python train.py --n_layer=14 --d_model=224 --n_experts=64 --experts_per_token=4 --d_expert=64 --d_shared_expert=0 --activation="swiglu" --moe_layers=[2, 3, 4, 5, 6, 7, 8, 9, 10, 11, 12, 13] --router_score="softmax" --normalize_top_k=true --routed_scale=2.0 --balance_loss=0.0057 --balance_bias=false --init_std_router=0.0083 --lr_router=0.000658 --vocab_size=16384 --norm="rmsnorm" --norm_eps=1e-06 --tie_embeddings=false --optimizer="muon_variant" --lr=0.0129 --beta1=0.95 --grad_clip=1.0 --batch_tokens=131072 --seq_len=512 --train_tokens=440200000 --steps=3359 --dataset="wikipedia_en"
Below are experts of layer 9 (counted from 0) of a mixture-of-experts language model. Rows are named router (the router's row for the expert), gate (a neuron's input weights, with its number), up (a neuron's input weights, with its number), down (a neuron's output weights, with its number) and show model dimensions 112-223. Each number is 200 + 30 x the weight over its row's rms, rounded and kept within 0 to 999.
Before each expert's rows: "comes after" lists some tokens at least twice as common just before its tokens as in all text; "comes before" lists some tokens at least twice as common just after its tokens as in all text. This comes from a sample of Wikipedia text that the model never trained on. Tokens count by the router's weight.

# expert 26
comes after: " ", ") ", "0 ", "1 ", "2 ", "3 "
comes before: " ", "1", "0 ", "2", "0", "3"
router,227,228,169,300,189,160,266,180,205,210,219,202,224,223,211,225,195,208,210,151,228,226,190,184,198,238,175,202,159,185,240,199,182,201,259,205,193,190,169,155,237,215,212,253,178,177,185,207,257,256,186,219,227,199,144,211,167,197,212,230,190,191,263,230,166,246,199,234,148,205,213,186,177,185,164,193,142,202,242,181,215,205,217,252,183,248,162,211,189,244,205,250,186,215,255,248,226,149,225,195,186,223,209,256,222,245,229,224,175,224,218,178
gate0,146,170,205,167,195,186,230,205,161,153,263,256,229,188,249,218,219,213,197,284,165,186,231,186,204,246,209,206,187,233,234,230,159,210,227,171,100,183,166,208,175,192,218,212,152,189,213,206,223,191,207,207,166,235,185,180,234,235,209,207,207,171,233,174,213,228,213,195,168,175,214,228,195,217,159,224,194,184,201,229,204,195,149,154,191,176,201,153,213,198,221,201,244,215,178,226,196,237,109,228,196,255,257,212,219,175,152,221,189,235,192,160
up0,177,164,217,197,235,243,226,175,211,163,265,266,203,175,249,231,208,211,202,206,184,170,193,188,200,204,171,199,176,240,224,211,163,189,230,196,145,223,218,181,183,203,200,218,149,180,224,217,233,229,208,229,183,222,192,160,280,223,214,160,180,204,191,187,211,220,217,219,124,201,196,215,202,193,188,209,207,179,239,245,187,218,164,209,197,189,193,197,236,224,204,216,239,142,205,249,220,192,160,205,190,284,255,208,207,172,145,206,224,162,187,159
down0,190,205,199,169,156,132,174,178,225,217,152,211,235,239,171,179,164,191,261,164,231,229,141,179,274,265,224,161,157,222,213,216,198,197,244,208,173,215,157,239,188,189,175,227,175,225,185,197,214,208,179,236,171,191,208,225,211,179,212,264,161,206,214,225,229,221,160,142,215,250,180,228,181,250,170,191,217,182,212,197,264,173,240,180,187,210,217,190,151,212,210,177,238,226,207,207,218,232,256,214,215,233,158,232,198,173,200,210,197,219,190,210
gate1,202,254,212,248,236,143,220,257,197,190,235,224,225,157,202,189,211,219,181,177,163,171,129,187,226,186,212,163,172,129,213,172,196,246,192,220,168,199,191,202,226,230,209,195,152,228,166,149,155,149,171,214,139,214,136,184,181,175,209,226,168,181,273,182,144,200,230,183,218,153,139,210,156,238,199,173,147,236,242,213,206,155,233,202,230,238,167,233,173,215,136,155,159,215,200,198,196,179,172,227,201,143,248,182,212,175,202,221,208,207,180,183
up1,173,223,175,192,184,212,241,169,208,162,162,197,249,204,215,234,212,199,151,200,227,157,246,203,219,211,210,203,194,151,229,264,191,217,219,132,224,149,222,190,195,136,187,233,227,230,207,194,192,229,187,240,160,159,189,213,209,196,176,207,212,204,155,224,221,249,180,230,211,118,200,168,206,228,199,233,178,171,216,183,223,230,176,209,184,208,198,199,221,192,212,242,233,204,200,217,163,213,132,227,159,231,218,219,186,125,207,190,152,170,194,197
down1,195,274,204,209,204,177,236,202,194,209,219,142,209,223,178,169,205,175,289,155,197,237,240,201,200,210,210,234,175,239,231,189,174,204,187,224,179,186,167,197,248,180,201,195,247,172,187,220,262,176,207,157,187,241,197,195,169,178,186,262,167,171,242,240,239,206,171,233,165,176,238,170,217,199,195,200,184,176,273,241,178,188,181,250,212,184,223,220,174,191,220,222,216,226,245,146,251,205,203,184,192,174,165,149,217,236,260,200,221,165,187,187
gate2,213,224,140,223,270,179,157,214,179,172,213,251,198,212,207,185,219,168,219,159,202,148,202,157,224,218,216,200,225,233,208,194,227,169,191,198,269,293,174,218,202,209,180,183,214,238,185,184,197,212,213,204,172,211,233,182,242,222,194,217,203,226,193,152,221,184,158,229,186,202,171,150,177,196,184,182,163,129,158,158,215,247,192,217,220,182,220,171,211,203,155,160,213,228,180,221,220,185,180,224,177,203,177,205,207,199,242,231,205,207,182,241
up2,178,239,222,236,212,205,216,183,228,186,200,189,195,202,201,228,199,195,178,226,150,172,202,242,226,150,224,171,181,254,216,204,228,216,250,192,209,207,142,172,214,191,170,201,205,172,174,269,181,142,132,193,187,194,189,202,159,215,239,156,217,168,223,209,209,197,182,161,155,162,186,185,203,208,166,199,135,224,227,209,248,177,275,167,150,267,259,214,199,190,192,182,107,157,185,236,211,184,232,219,207,155,193,175,222,246,211,190,232,206,200,217
down2,203,208,251,194,256,205,233,173,209,254,178,221,222,140,117,177,213,214,196,221,203,176,224,208,194,155,196,234,187,228,162,232,227,243,182,176,196,191,191,192,198,215,155,194,168,195,239,178,155,218,180,228,164,197,198,178,237,216,181,165,177,182,127,235,254,204,198,174,228,213,219,229,166,202,223,206,249,229,226,228,186,132,171,207,205,226,220,244,200,175,210,223,197,209,173,213,178,244,214,204,172,194,223,193,203,170,268,152,201,203,241,178
gate3,230,224,266,252,173,207,220,205,147,144,193,162,164,197,203,223,172,166,239,169,205,130,163,196,184,222,161,227,196,185,217,216,226,244,225,195,195,167,214,196,176,185,163,181,225,260,167,173,177,184,175,221,162,203,208,200,238,154,171,162,201,245,166,199,225,240,185,152,178,143,213,197,193,170,256,175,202,177,134,168,245,216,176,200,212,224,224,224,218,213,193,242,238,185,253,192,220,186,204,217,191,239,153,186,209,165,220,214,205,177,206,212
up3,188,209,172,254,238,130,205,180,186,203,210,252,233,236,202,263,234,182,201,220,214,213,209,208,214,154,146,119,177,227,213,192,265,181,221,180,240,190,269,153,197,207,251,214,184,222,251,202,232,181,196,230,134,200,209,146,193,245,202,255,207,205,205,274,170,247,182,248,201,221,231,190,223,203,194,215,191,220,170,242,202,220,201,235,197,242,193,146,245,203,155,177,195,190,243,211,186,188,212,179,161,187,224,208,246,229,201,197,190,183,190,217
down3,184,200,208,156,210,195,225,198,162,239,241,233,193,217,231,235,199,198,242,262,186,180,146,161,156,221,237,198,150,180,162,225,252,230,228,219,215,216,192,233,189,234,195,236,192,212,223,184,206,194,295,224,230,186,212,159,180,194,169,208,231,185,187,159,185,227,215,175,246,188,183,192,241,185,219,251,212,168,174,179,195,254,202,206,236,198,249,178,195,158,217,107,216,191,226,215,151,208,229,201,151,247,201,156,306,171,194,196,194,234,211,222
gate4,217,195,202,209,212,150,174,180,150,225,188,275,195,210,147,251,182,181,202,196,161,226,185,285,184,167,231,179,175,233,175,187,229,220,221,191,213,136,171,197,274,170,251,189,192,171,236,157,173,169,196,191,204,199,187,195,150,140,195,178,167,191,177,190,223,242,174,188,224,216,190,155,138,199,175,182,201,216,178,207,199,177,221,168,163,172,195,184,236,188,220,181,180,198,260,218,199,203,264,274,212,226,200,190,187,188,251,175,211,176,190,211
up4,176,210,200,200,151,192,164,212,186,152,200,216,209,168,147,238,217,133,228,197,221,235,204,193,214,159,163,150,200,221,160,180,186,220,222,171,216,195,176,203,206,233,168,222,205,164,263,191,147,161,188,195,176,183,184,174,206,190,199,153,236,186,191,224,250,220,167,166,175,194,190,195,185,217,143,192,256,230,235,176,191,217,211,202,210,139,197,220,171,216,195,211,188,182,197,209,210,238,236,194,164,205,204,187,165,254,188,178,139,167,234,171
down4,185,188,194,215,259,160,181,213,197,235,173,212,222,220,156,208,167,214,235,176,175,238,185,217,213,239,207,214,187,169,193,170,231,227,225,178,226,160,228,179,191,227,175,236,192,196,213,225,202,243,159,171,245,262,212,239,146,203,197,226,224,158,167,177,164,230,188,185,197,220,212,180,188,264,216,269,170,212,218,215,148,140,249,184,225,228,218,157,157,172,222,172,234,227,232,282,231,142,224,185,183,206,138,222,248,201,178,177,212,179,198,186
gate5,191,237,187,233,189,248,162,240,167,219,208,188,199,170,142,204,210,213,234,199,211,196,195,190,210,180,187,187,197,170,131,217,191,255,210,169,232,143,202,240,201,176,261,205,216,223,193,156,159,148,201,220,211,240,203,232,225,184,192,169,198,234,225,188,182,216,252,220,171,222,228,268,170,205,233,162,211,198,146,159,237,162,221,234,145,209,189,185,229,203,208,240,192,214,193,207,233,151,200,208,213,167,162,246,151,204,171,198,191,235,171,226
up5,185,148,219,224,183,202,211,228,190,198,223,170,209,150,208,215,213,245,138,238,238,198,176,194,217,187,171,225,210,201,150,181,175,267,238,189,213,220,182,190,186,236,244,253,257,189,204,239,226,215,125,252,173,153,210,167,267,223,187,162,223,211,208,193,189,259,218,187,214,190,281,204,181,207,224,225,205,229,211,197,185,214,189,222,209,230,231,158,196,239,189,230,135,206,195,209,219,230,179,199,200,238,186,196,195,194,200,169,150,177,208,185
down5,209,195,164,171,223,202,214,164,233,211,147,224,164,224,172,197,166,199,172,242,205,170,230,202,127,179,256,176,237,168,167,139,238,188,144,255,168,273,220,214,226,240,164,216,219,132,209,221,175,206,201,181,215,201,227,194,177,202,231,179,225,225,129,234,190,173,163,225,228,186,180,234,228,208,154,260,214,246,170,232,241,230,184,231,225,238,191,176,118,249,196,188,209,183,241,207,183,220,244,185,192,183,236,160,155,218,155,227,187,190,221,192

# expert 17
comes after: ". ", ", ", "The ", "that ", "which ", "it "
comes before: "was ", "is ", "had ", "has ", "also ", "were "
router,213,186,186,184,182,181,214,244,217,180,172,163,181,127,166,139,215,198,223,172,197,221,173,193,178,200,157,200,195,173,253,234,147,184,164,190,250,176,206,177,293,216,241,223,228,172,181,174,209,159,269,179,232,206,190,186,182,203,193,156,215,199,221,215,195,233,199,240,215,196,263,194,195,194,202,237,217,242,156,254,254,222,250,169,183,212,150,235,261,185,216,195,162,218,174,190,222,220,180,261,159,228,171,209,224,229,180,266,190,188,151,200
gate0,205,224,234,135,205,177,169,246,160,210,216,238,237,207,193,225,134,144,177,173,207,213,200,211,203,216,204,141,151,215,183,201,172,185,184,237,255,144,262,197,234,200,196,181,256,181,204,193,191,194,262,256,182,223,214,208,159,129,148,222,216,156,195,185,213,248,178,178,205,263,207,169,158,209,220,254,173,144,181,182,204,200,227,175,174,213,203,146,204,196,234,219,239,202,135,191,197,176,207,183,169,171,189,162,217,137,164,205,187,198,200,165
up0,181,199,195,162,170,164,176,284,154,213,181,241,213,248,171,217,222,182,138,178,197,181,207,259,174,209,221,124,167,155,199,176,190,178,175,223,254,159,231,228,169,157,185,220,219,181,149,219,203,185,201,217,145,250,220,209,129,196,176,233,172,176,203,183,233,221,235,182,183,233,231,197,146,222,203,230,209,142,189,188,201,173,239,171,248,201,223,137,168,171,216,149,185,175,167,209,204,172,197,185,276,153,181,191,240,167,181,206,159,211,189,209
down0,206,253,211,259,235,199,221,226,277,179,236,211,185,146,208,225,177,209,207,176,157,193,205,209,203,182,234,250,177,135,185,227,213,185,205,180,292,253,214,192,190,210,196,202,138,234,190,229,223,226,177,194,220,166,229,213,196,175,230,192,166,174,165,193,218,199,229,215,169,223,200,215,237,217,175,190,232,219,167,203,208,187,198,238,207,216,187,196,185,237,169,171,230,214,223,227,251,181,215,208,255,173,192,159,157,243,183,135,184,213,224,241
gate1,177,214,244,146,237,227,157,147,192,177,234,183,256,212,188,190,139,150,234,171,239,229,219,226,252,218,188,168,215,191,146,169,179,186,201,173,216,218,161,240,185,204,229,238,154,229,210,199,289,206,237,212,137,183,201,153,256,219,220,176,212,223,242,184,187,208,152,224,201,178,210,217,165,176,230,236,209,232,209,155,217,184,174,188,208,180,214,218,234,185,207,187,120,193,202,229,193,190,219,245,232,161,204,171,193,193,256,194,236,213,149,220
up1,213,147,196,224,204,252,251,230,150,225,199,208,168,205,238,187,199,219,202,204,197,197,181,212,210,195,174,213,246,224,153,228,215,171,218,231,185,202,208,203,214,220,175,249,249,213,192,179,183,161,201,214,211,235,205,151,164,197,205,228,248,207,183,227,193,183,207,217,214,173,219,146,206,179,162,189,147,185,208,223,216,229,173,229,201,254,171,223,196,238,215,138,185,152,167,190,272,166,169,176,146,264,169,214,176,254,186,188,211,209,174,229
down1,192,137,168,203,222,194,208,191,170,266,193,244,173,176,215,185,188,195,149,154,213,194,196,169,158,151,236,191,193,193,200,211,171,157,208,212,174,197,199,159,228,158,160,164,204,184,134,209,273,198,157,158,222,213,244,222,176,173,142,222,193,173,160,209,222,197,202,239,182,208,193,224,208,204,211,206,142,208,196,241,196,196,235,204,173,157,131,211,159,238,209,179,184,218,146,236,177,154,178,202,200,173,230,228,170,147,145,191,232,212,229,141
gate2,185,157,248,202,231,215,195,235,164,161,174,207,208,148,184,206,219,192,223,206,160,196,150,210,182,219,217,230,197,215,207,167,190,251,238,167,246,157,215,240,186,190,186,214,179,199,163,225,213,210,145,211,181,148,198,155,168,215,221,174,130,234,246,149,204,202,277,178,180,216,184,206,190,258,231,175,205,179,192,181,210,161,145,187,174,179,217,196,186,222,203,172,214,243,173,187,211,184,194,140,207,203,235,197,176,238,126,213,213,195,213,193
up2,222,197,217,188,153,211,286,180,209,115,210,210,222,213,201,203,206,177,206,160,213,182,213,212,201,224,150,207,190,246,202,234,190,176,174,176,205,197,224,218,144,202,154,225,152,225,198,217,216,216,181,232,210,173,200,201,229,221,240,141,245,149,203,162,229,191,187,225,205,179,179,183,182,222,166,202,230,173,261,183,209,194,180,244,206,137,190,183,242,257,176,196,214,182,222,231,198,213,216,168,132,154,241,202,197,203,212,171,158,213,192,211
down2,192,218,191,179,219,186,238,166,261,218,256,223,234,224,197,204,259,168,163,145,190,224,267,156,197,211,174,182,187,215,203,172,203,224,187,225,169,164,183,153,201,199,181,129,185,205,291,179,192,201,185,201,230,186,212,223,178,151,201,232,133,183,213,200,190,266,263,176,205,193,183,179,236,202,173,170,200,139,212,172,203,213,252,182,230,156,161,193,163,170,151,262,249,147,205,228,252,202,249,207,232,217,108,223,218,182,251,205,210,201,244,213
gate3,181,211,185,170,261,215,188,196,177,229,241,206,190,184,264,203,233,158,190,194,208,175,214,161,239,182,190,175,221,149,175,219,209,189,276,230,189,197,186,227,129,205,195,156,173,201,219,254,153,204,214,198,201,164,195,172,198,203,201,230,214,159,241,220,222,141,261,226,211,244,203,232,213,225,246,149,201,219,198,197,257,204,218,253,238,158,191,209,233,196,194,116,177,157,164,200,204,222,249,206,176,176,267,194,216,179,125,203,211,159,211,187
up3,248,208,233,156,231,198,202,147,257,172,162,206,170,178,163,183,172,163,219,218,172,178,180,201,150,188,226,176,139,158,212,214,175,191,208,156,152,147,172,202,122,167,154,188,187,222,238,233,134,260,148,169,173,134,194,156,186,240,204,223,222,239,210,161,250,196,220,200,196,236,215,191,174,166,200,155,177,235,187,226,212,235,219,229,218,183,197,203,213,211,205,189,223,220,197,255,259,125,265,178,163,208,230,186,170,196,202,173,234,208,190,173
down3,184,175,205,257,193,181,158,147,199,170,185,181,178,219,145,204,177,212,216,206,197,217,150,157,153,151,233,249,233,254,266,168,211,203,188,201,211,220,219,212,266,177,218,194,192,207,145,184,248,172,184,232,189,217,219,236,192,165,186,226,180,221,169,177,196,214,150,190,207,185,182,156,187,205,193,233,172,198,170,193,119,152,190,175,256,190,161,160,170,170,221,282,216,251,158,180,174,200,104,218,201,196,160,193,188,244,237,173,185,183,216,194
gate4,245,228,117,238,135,214,162,145,229,286,151,213,224,194,160,137,168,176,184,200,182,230,174,215,178,204,172,212,247,151,234,174,200,194,175,219,218,196,199,241,235,201,189,199,197,190,201,210,180,188,184,205,153,176,206,179,219,248,190,237,219,196,214,215,213,206,210,195,189,193,215,203,167,219,210,235,213,171,199,191,174,153,229,202,180,201,156,183,203,152,200,204,261,192,222,217,191,222,297,200,148,224,178,218,198,209,192,252,204,156,206,222
up4,219,198,107,241,177,204,204,168,227,210,196,187,248,199,149,182,232,163,176,170,179,152,193,276,232,201,210,222,265,170,216,168,223,170,142,167,201,179,173,226,199,217,183,184,219,164,202,202,219,149,187,190,194,182,165,227,209,219,154,206,212,211,259,198,233,181,204,200,228,178,186,262,198,223,220,233,202,140,199,225,208,144,206,184,185,185,165,204,182,113,190,196,274,237,209,196,183,196,239,202,193,188,211,218,211,199,208,237,227,145,188,193
down4,248,230,134,259,153,194,208,224,284,222,265,213,277,172,237,200,303,212,231,186,236,208,146,206,240,224,187,195,204,204,245,207,176,163,227,191,242,151,161,242,211,214,214,148,217,221,201,213,219,187,220,202,176,212,207,189,205,184,215,204,212,162,189,187,209,189,170,223,209,227,183,219,205,223,235,239,213,153,184,197,140,209,195,185,237,221,238,167,210,196,221,176,181,262,173,233,219,162,219,267,212,174,217,255,189,173,233,194,173,203,174,222
gate5,174,237,179,200,182,221,177,207,215,190,226,221,232,169,189,163,222,203,224,197,243,200,221,199,258,192,176,196,205,184,163,209,182,148,174,164,247,161,192,162,219,136,188,215,203,280,179,187,190,230,184,161,207,203,226,166,203,193,230,195,217,236,181,129,164,208,165,199,276,149,243,172,190,191,175,185,220,168,186,194,252,217,170,211,218,248,244,163,245,194,258,206,202,204,258,206,222,218,210,153,143,258,209,146,203,246,241,161,198,159,189,150
up5,177,194,225,207,192,212,263,219,201,187,207,182,224,203,222,186,182,192,208,164,216,196,136,225,242,261,219,191,202,182,198,233,324,162,205,208,161,188,241,204,236,195,190,209,147,219,251,188,193,216,191,191,239,267,285,225,249,187,219,226,192,189,221,187,190,209,234,230,241,179,214,177,223,260,220,196,215,184,167,207,189,244,191,189,217,240,244,187,212,177,221,216,218,185,237,152,158,191,178,172,201,172,203,195,268,194,188,193,198,168,209,212
down5,141,212,237,215,188,176,239,223,154,180,195,227,171,187,232,176,185,260,225,193,223,212,168,237,227,233,206,180,235,222,165,201,181,147,244,204,202,148,208,167,199,203,241,202,192,219,185,196,226,202,172,232,233,198,182,181,182,226,236,193,212,210,214,203,178,155,215,235,213,214,233,241,156,196,221,181,216,199,213,209,226,240,231,196,187,186,234,165,238,185,195,187,192,227,222,190,234,235,213,211,235,174,172,199,190,205,155,208,183,201,200,176

# expert 40
comes after: "to ", "was ", "he ", "also ", "and ", "He "
comes before: "the ", "to ", "a ", "in ", "by ", "as "
router,186,162,234,236,227,213,180,267,199,250,160,256,216,218,200,160,189,148,215,201,236,224,172,195,232,194,166,193,209,283,178,194,209,179,189,228,219,214,170,231,165,212,222,170,239,207,182,207,194,228,225,180,168,248,233,195,222,239,167,213,208,201,216,160,175,233,182,180,203,218,181,200,210,171,204,167,209,222,209,226,218,189,224,189,192,207,239,199,152,224,226,239,217,193,168,165,159,204,210,235,199,229,221,128,202,185,195,199,183,208,132,168
gate0,178,214,166,234,230,238,202,143,220,179,215,214,229,146,183,229,210,182,192,206,229,220,155,228,196,169,237,160,206,227,208,220,135,174,214,232,167,183,257,226,142,242,178,174,194,160,190,210,144,198,166,237,197,146,243,181,203,235,165,204,211,160,241,167,159,153,230,131,191,174,211,221,162,178,251,204,211,221,174,242,189,206,176,275,153,211,237,249,203,215,216,225,202,178,186,176,216,211,247,200,174,142,226,155,209,152,188,196,230,209,191,183
up0,171,272,181,208,208,141,171,219,155,232,202,251,202,217,246,188,195,175,179,195,155,168,229,159,173,188,210,195,199,171,209,261,201,181,184,238,237,227,185,190,190,150,239,178,123,245,235,206,202,186,187,219,205,212,184,187,208,272,207,157,244,211,165,248,172,232,212,219,209,195,216,178,155,130,180,216,188,202,227,155,213,179,230,189,211,208,211,202,221,221,259,155,167,216,198,201,240,171,180,206,241,190,232,197,213,202,162,190,220,178,178,233
down0,227,221,170,165,201,160,165,201,117,173,153,227,186,206,222,192,183,204,205,232,214,220,167,157,217,211,203,196,235,229,250,194,174,218,163,214,167,200,209,235,201,252,213,208,237,144,198,240,243,207,194,223,154,195,172,213,207,211,240,196,141,177,174,202,248,198,171,199,211,200,204,222,184,152,214,176,208,213,147,192,182,173,224,225,240,207,171,184,189,174,171,225,240,251,213,136,222,160,161,179,161,246,186,188,199,204,189,162,191,202,155,247
gate1,231,222,242,195,276,225,164,185,142,201,235,185,200,210,176,144,227,214,190,258,221,205,247,186,151,157,169,201,211,189,249,204,186,170,186,215,242,135,189,212,182,208,274,178,205,211,191,148,177,179,215,211,190,203,196,239,187,206,191,193,194,250,200,209,213,195,233,149,172,209,232,241,227,182,152,216,202,227,221,251,219,236,205,187,234,216,186,234,205,175,206,149,153,226,156,191,201,155,225,245,191,260,228,202,187,203,205,212,221,210,186,175
up1,194,183,212,254,239,191,164,200,207,186,162,190,141,164,169,132,129,218,136,220,176,235,204,204,193,196,187,199,226,254,207,215,218,207,223,226,275,225,213,197,193,164,198,214,176,228,226,169,211,215,223,168,202,215,202,218,195,165,237,236,193,161,184,220,211,218,179,204,199,142,203,186,196,200,228,147,185,268,218,246,211,230,218,227,201,191,170,239,198,226,187,218,176,182,225,204,198,221,185,220,171,187,162,184,203,189,219,213,210,270,212,189
down1,194,218,214,144,233,186,218,172,205,192,227,196,190,155,214,164,189,220,202,199,199,186,185,209,177,177,190,207,193,198,215,235,218,169,238,201,212,201,166,146,250,195,233,169,156,186,178,203,194,214,160,157,267,224,224,239,146,167,202,222,233,216,247,174,191,205,160,256,204,262,236,169,217,220,142,220,187,202,213,199,198,153,189,212,202,165,176,180,217,201,179,198,248,184,177,228,220,289,170,226,224,251,138,209,241,166,117,235,245,184,182,207
gate2,193,260,210,222,188,181,168,206,208,228,222,206,234,151,203,244,174,183,221,185,182,181,213,177,194,243,276,205,230,226,168,246,203,168,217,162,128,220,211,247,161,203,167,107,208,204,223,169,217,178,201,188,193,181,165,185,243,236,264,256,201,204,204,238,195,216,185,240,178,203,252,181,203,218,185,198,189,232,194,166,202,160,272,174,195,227,206,188,214,180,163,219,193,201,243,185,211,240,206,282,209,136,213,152,187,221,211,170,216,196,184,179
up2,211,240,157,193,181,206,209,179,242,203,204,179,208,238,206,192,229,212,190,215,140,216,206,166,196,219,165,196,180,153,195,221,226,218,240,237,222,218,221,228,216,190,269,221,253,212,179,169,158,264,176,183,182,221,189,194,194,256,236,165,251,241,206,190,186,222,209,239,225,150,238,215,176,172,146,223,215,120,198,195,220,173,227,179,240,199,173,161,224,201,197,148,227,210,221,200,168,175,222,181,202,212,179,240,220,106,163,242,146,175,209,268
down2,181,230,208,202,194,227,201,192,160,149,182,219,255,253,159,215,185,202,220,197,248,182,209,184,175,181,232,196,198,201,205,167,188,184,213,215,227,197,197,164,204,204,217,220,158,133,195,241,186,168,192,295,205,193,216,172,196,149,180,150,219,208,218,177,210,218,211,163,221,235,174,188,145,235,177,207,198,188,258,184,196,201,193,209,201,161,155,211,186,237,224,200,236,198,167,188,193,209,250,212,184,204,199,202,172,221,193,179,228,212,144,187
gate3,147,221,198,202,200,220,155,188,186,228,196,165,154,172,166,201,210,203,198,229,216,208,215,250,214,223,178,165,206,216,197,179,178,184,140,209,243,168,209,219,189,194,187,236,175,192,226,189,199,227,254,175,125,171,231,191,229,208,181,223,180,172,214,213,139,233,184,183,247,214,229,215,185,215,155,249,247,201,210,247,215,250,146,219,222,232,261,229,169,236,184,188,194,198,230,202,156,142,224,199,208,208,118,179,178,203,208,156,218,242,180,181
up3,187,196,195,184,184,215,145,218,166,210,164,160,188,155,155,187,185,221,167,199,188,235,178,208,231,243,152,204,221,239,210,211,172,188,189,177,201,234,213,220,221,228,186,267,176,173,235,216,160,184,254,219,161,211,195,143,218,217,211,202,184,196,223,259,166,233,206,220,230,217,198,222,203,188,163,203,167,190,207,233,186,245,148,209,257,237,185,247,178,262,185,197,229,197,267,206,182,173,266,207,235,177,158,122,182,194,220,154,210,214,163,160
down3,157,190,191,239,145,248,213,191,209,198,201,257,220,225,209,158,202,243,146,179,169,210,169,199,216,214,207,161,199,205,242,226,167,220,174,250,184,185,203,183,215,221,135,197,191,253,214,185,164,254,244,223,206,170,223,182,126,220,169,180,167,180,209,181,215,189,148,230,213,149,188,192,174,209,198,198,164,155,208,218,176,192,208,166,220,204,173,190,181,243,218,253,209,255,235,183,190,221,244,220,200,217,197,165,137,179,171,215,185,210,209,196
gate4,230,247,172,213,191,171,197,174,212,205,204,228,219,184,222,263,198,193,195,216,178,193,210,191,199,147,241,141,226,151,199,234,239,217,147,173,245,236,202,227,218,148,202,198,220,235,205,210,192,214,146,229,215,208,215,247,175,182,160,220,193,229,183,156,230,194,229,220,128,245,231,178,192,224,195,241,204,204,190,188,176,194,143,173,178,220,228,177,214,181,207,210,164,138,179,207,199,147,167,241,206,236,203,221,192,235,233,144,198,206,150,238
up4,226,243,164,213,159,231,162,208,211,217,169,222,226,244,235,246,191,212,208,213,178,200,187,161,264,129,203,194,253,227,156,192,196,199,163,156,230,227,135,247,240,207,176,195,187,245,137,212,182,177,168,207,231,213,214,170,213,205,203,232,149,191,176,207,185,175,183,213,147,278,193,233,210,234,202,237,218,213,196,199,180,209,160,179,176,214,206,177,177,167,222,216,164,216,212,200,190,228,224,238,146,235,236,215,193,186,197,172,185,201,208,211
down4,205,171,234,163,187,224,267,199,196,245,188,220,150,238,168,205,175,221,198,185,184,215,211,216,231,214,219,201,216,220,187,181,151,200,215,137,190,241,198,206,191,209,194,166,198,220,228,197,218,209,195,183,158,212,172,250,251,221,158,201,203,190,223,184,201,212,192,145,181,198,257,211,160,232,249,203,208,147,247,203,204,183,243,215,264,207,237,211,194,108,156,206,188,168,211,171,209,219,134,228,238,171,253,215,239,196,198,239,141,231,179,186
gate5,195,179,221,178,183,185,136,255,267,245,170,204,209,186,196,173,248,210,153,188,176,182,196,176,215,163,195,175,241,198,198,211,214,179,175,215,236,147,183,194,191,219,243,209,184,249,163,219,192,222,229,237,187,183,211,181,185,209,201,176,202,155,193,233,237,191,163,158,236,239,248,255,244,172,159,161,200,243,198,182,197,176,174,219,267,162,271,154,183,253,210,199,185,214,207,236,203,241,222,200,261,228,177,205,208,189,243,158,223,211,189,180
up5,229,180,201,154,175,222,196,215,244,184,204,204,168,237,180,219,235,201,211,195,227,236,173,180,194,191,153,203,246,219,229,201,157,187,200,231,219,219,178,245,175,168,195,219,251,230,213,275,204,204,151,229,200,212,178,163,222,179,184,124,188,205,166,182,225,154,176,168,180,210,194,226,175,179,165,228,209,154,174,217,206,197,162,196,229,154,194,172,152,248,217,211,167,212,186,220,209,183,166,182,269,120,219,245,238,285,238,169,205,209,201,182
down5,227,198,203,258,288,261,183,186,219,247,191,223,210,173,152,192,182,181,224,245,235,165,111,191,231,209,198,194,230,227,235,213,187,227,177,221,197,241,189,166,198,199,138,236,246,201,182,239,192,169,209,173,236,155,167,183,154,194,197,185,235,222,136,189,187,192,157,208,245,196,228,186,169,205,180,242,237,226,208,238,120,203,232,224,236,196,194,239,200,203,162,248,247,199,185,201,249,183,229,164,243,201,146,188,187,207,167,212,135,202,207,179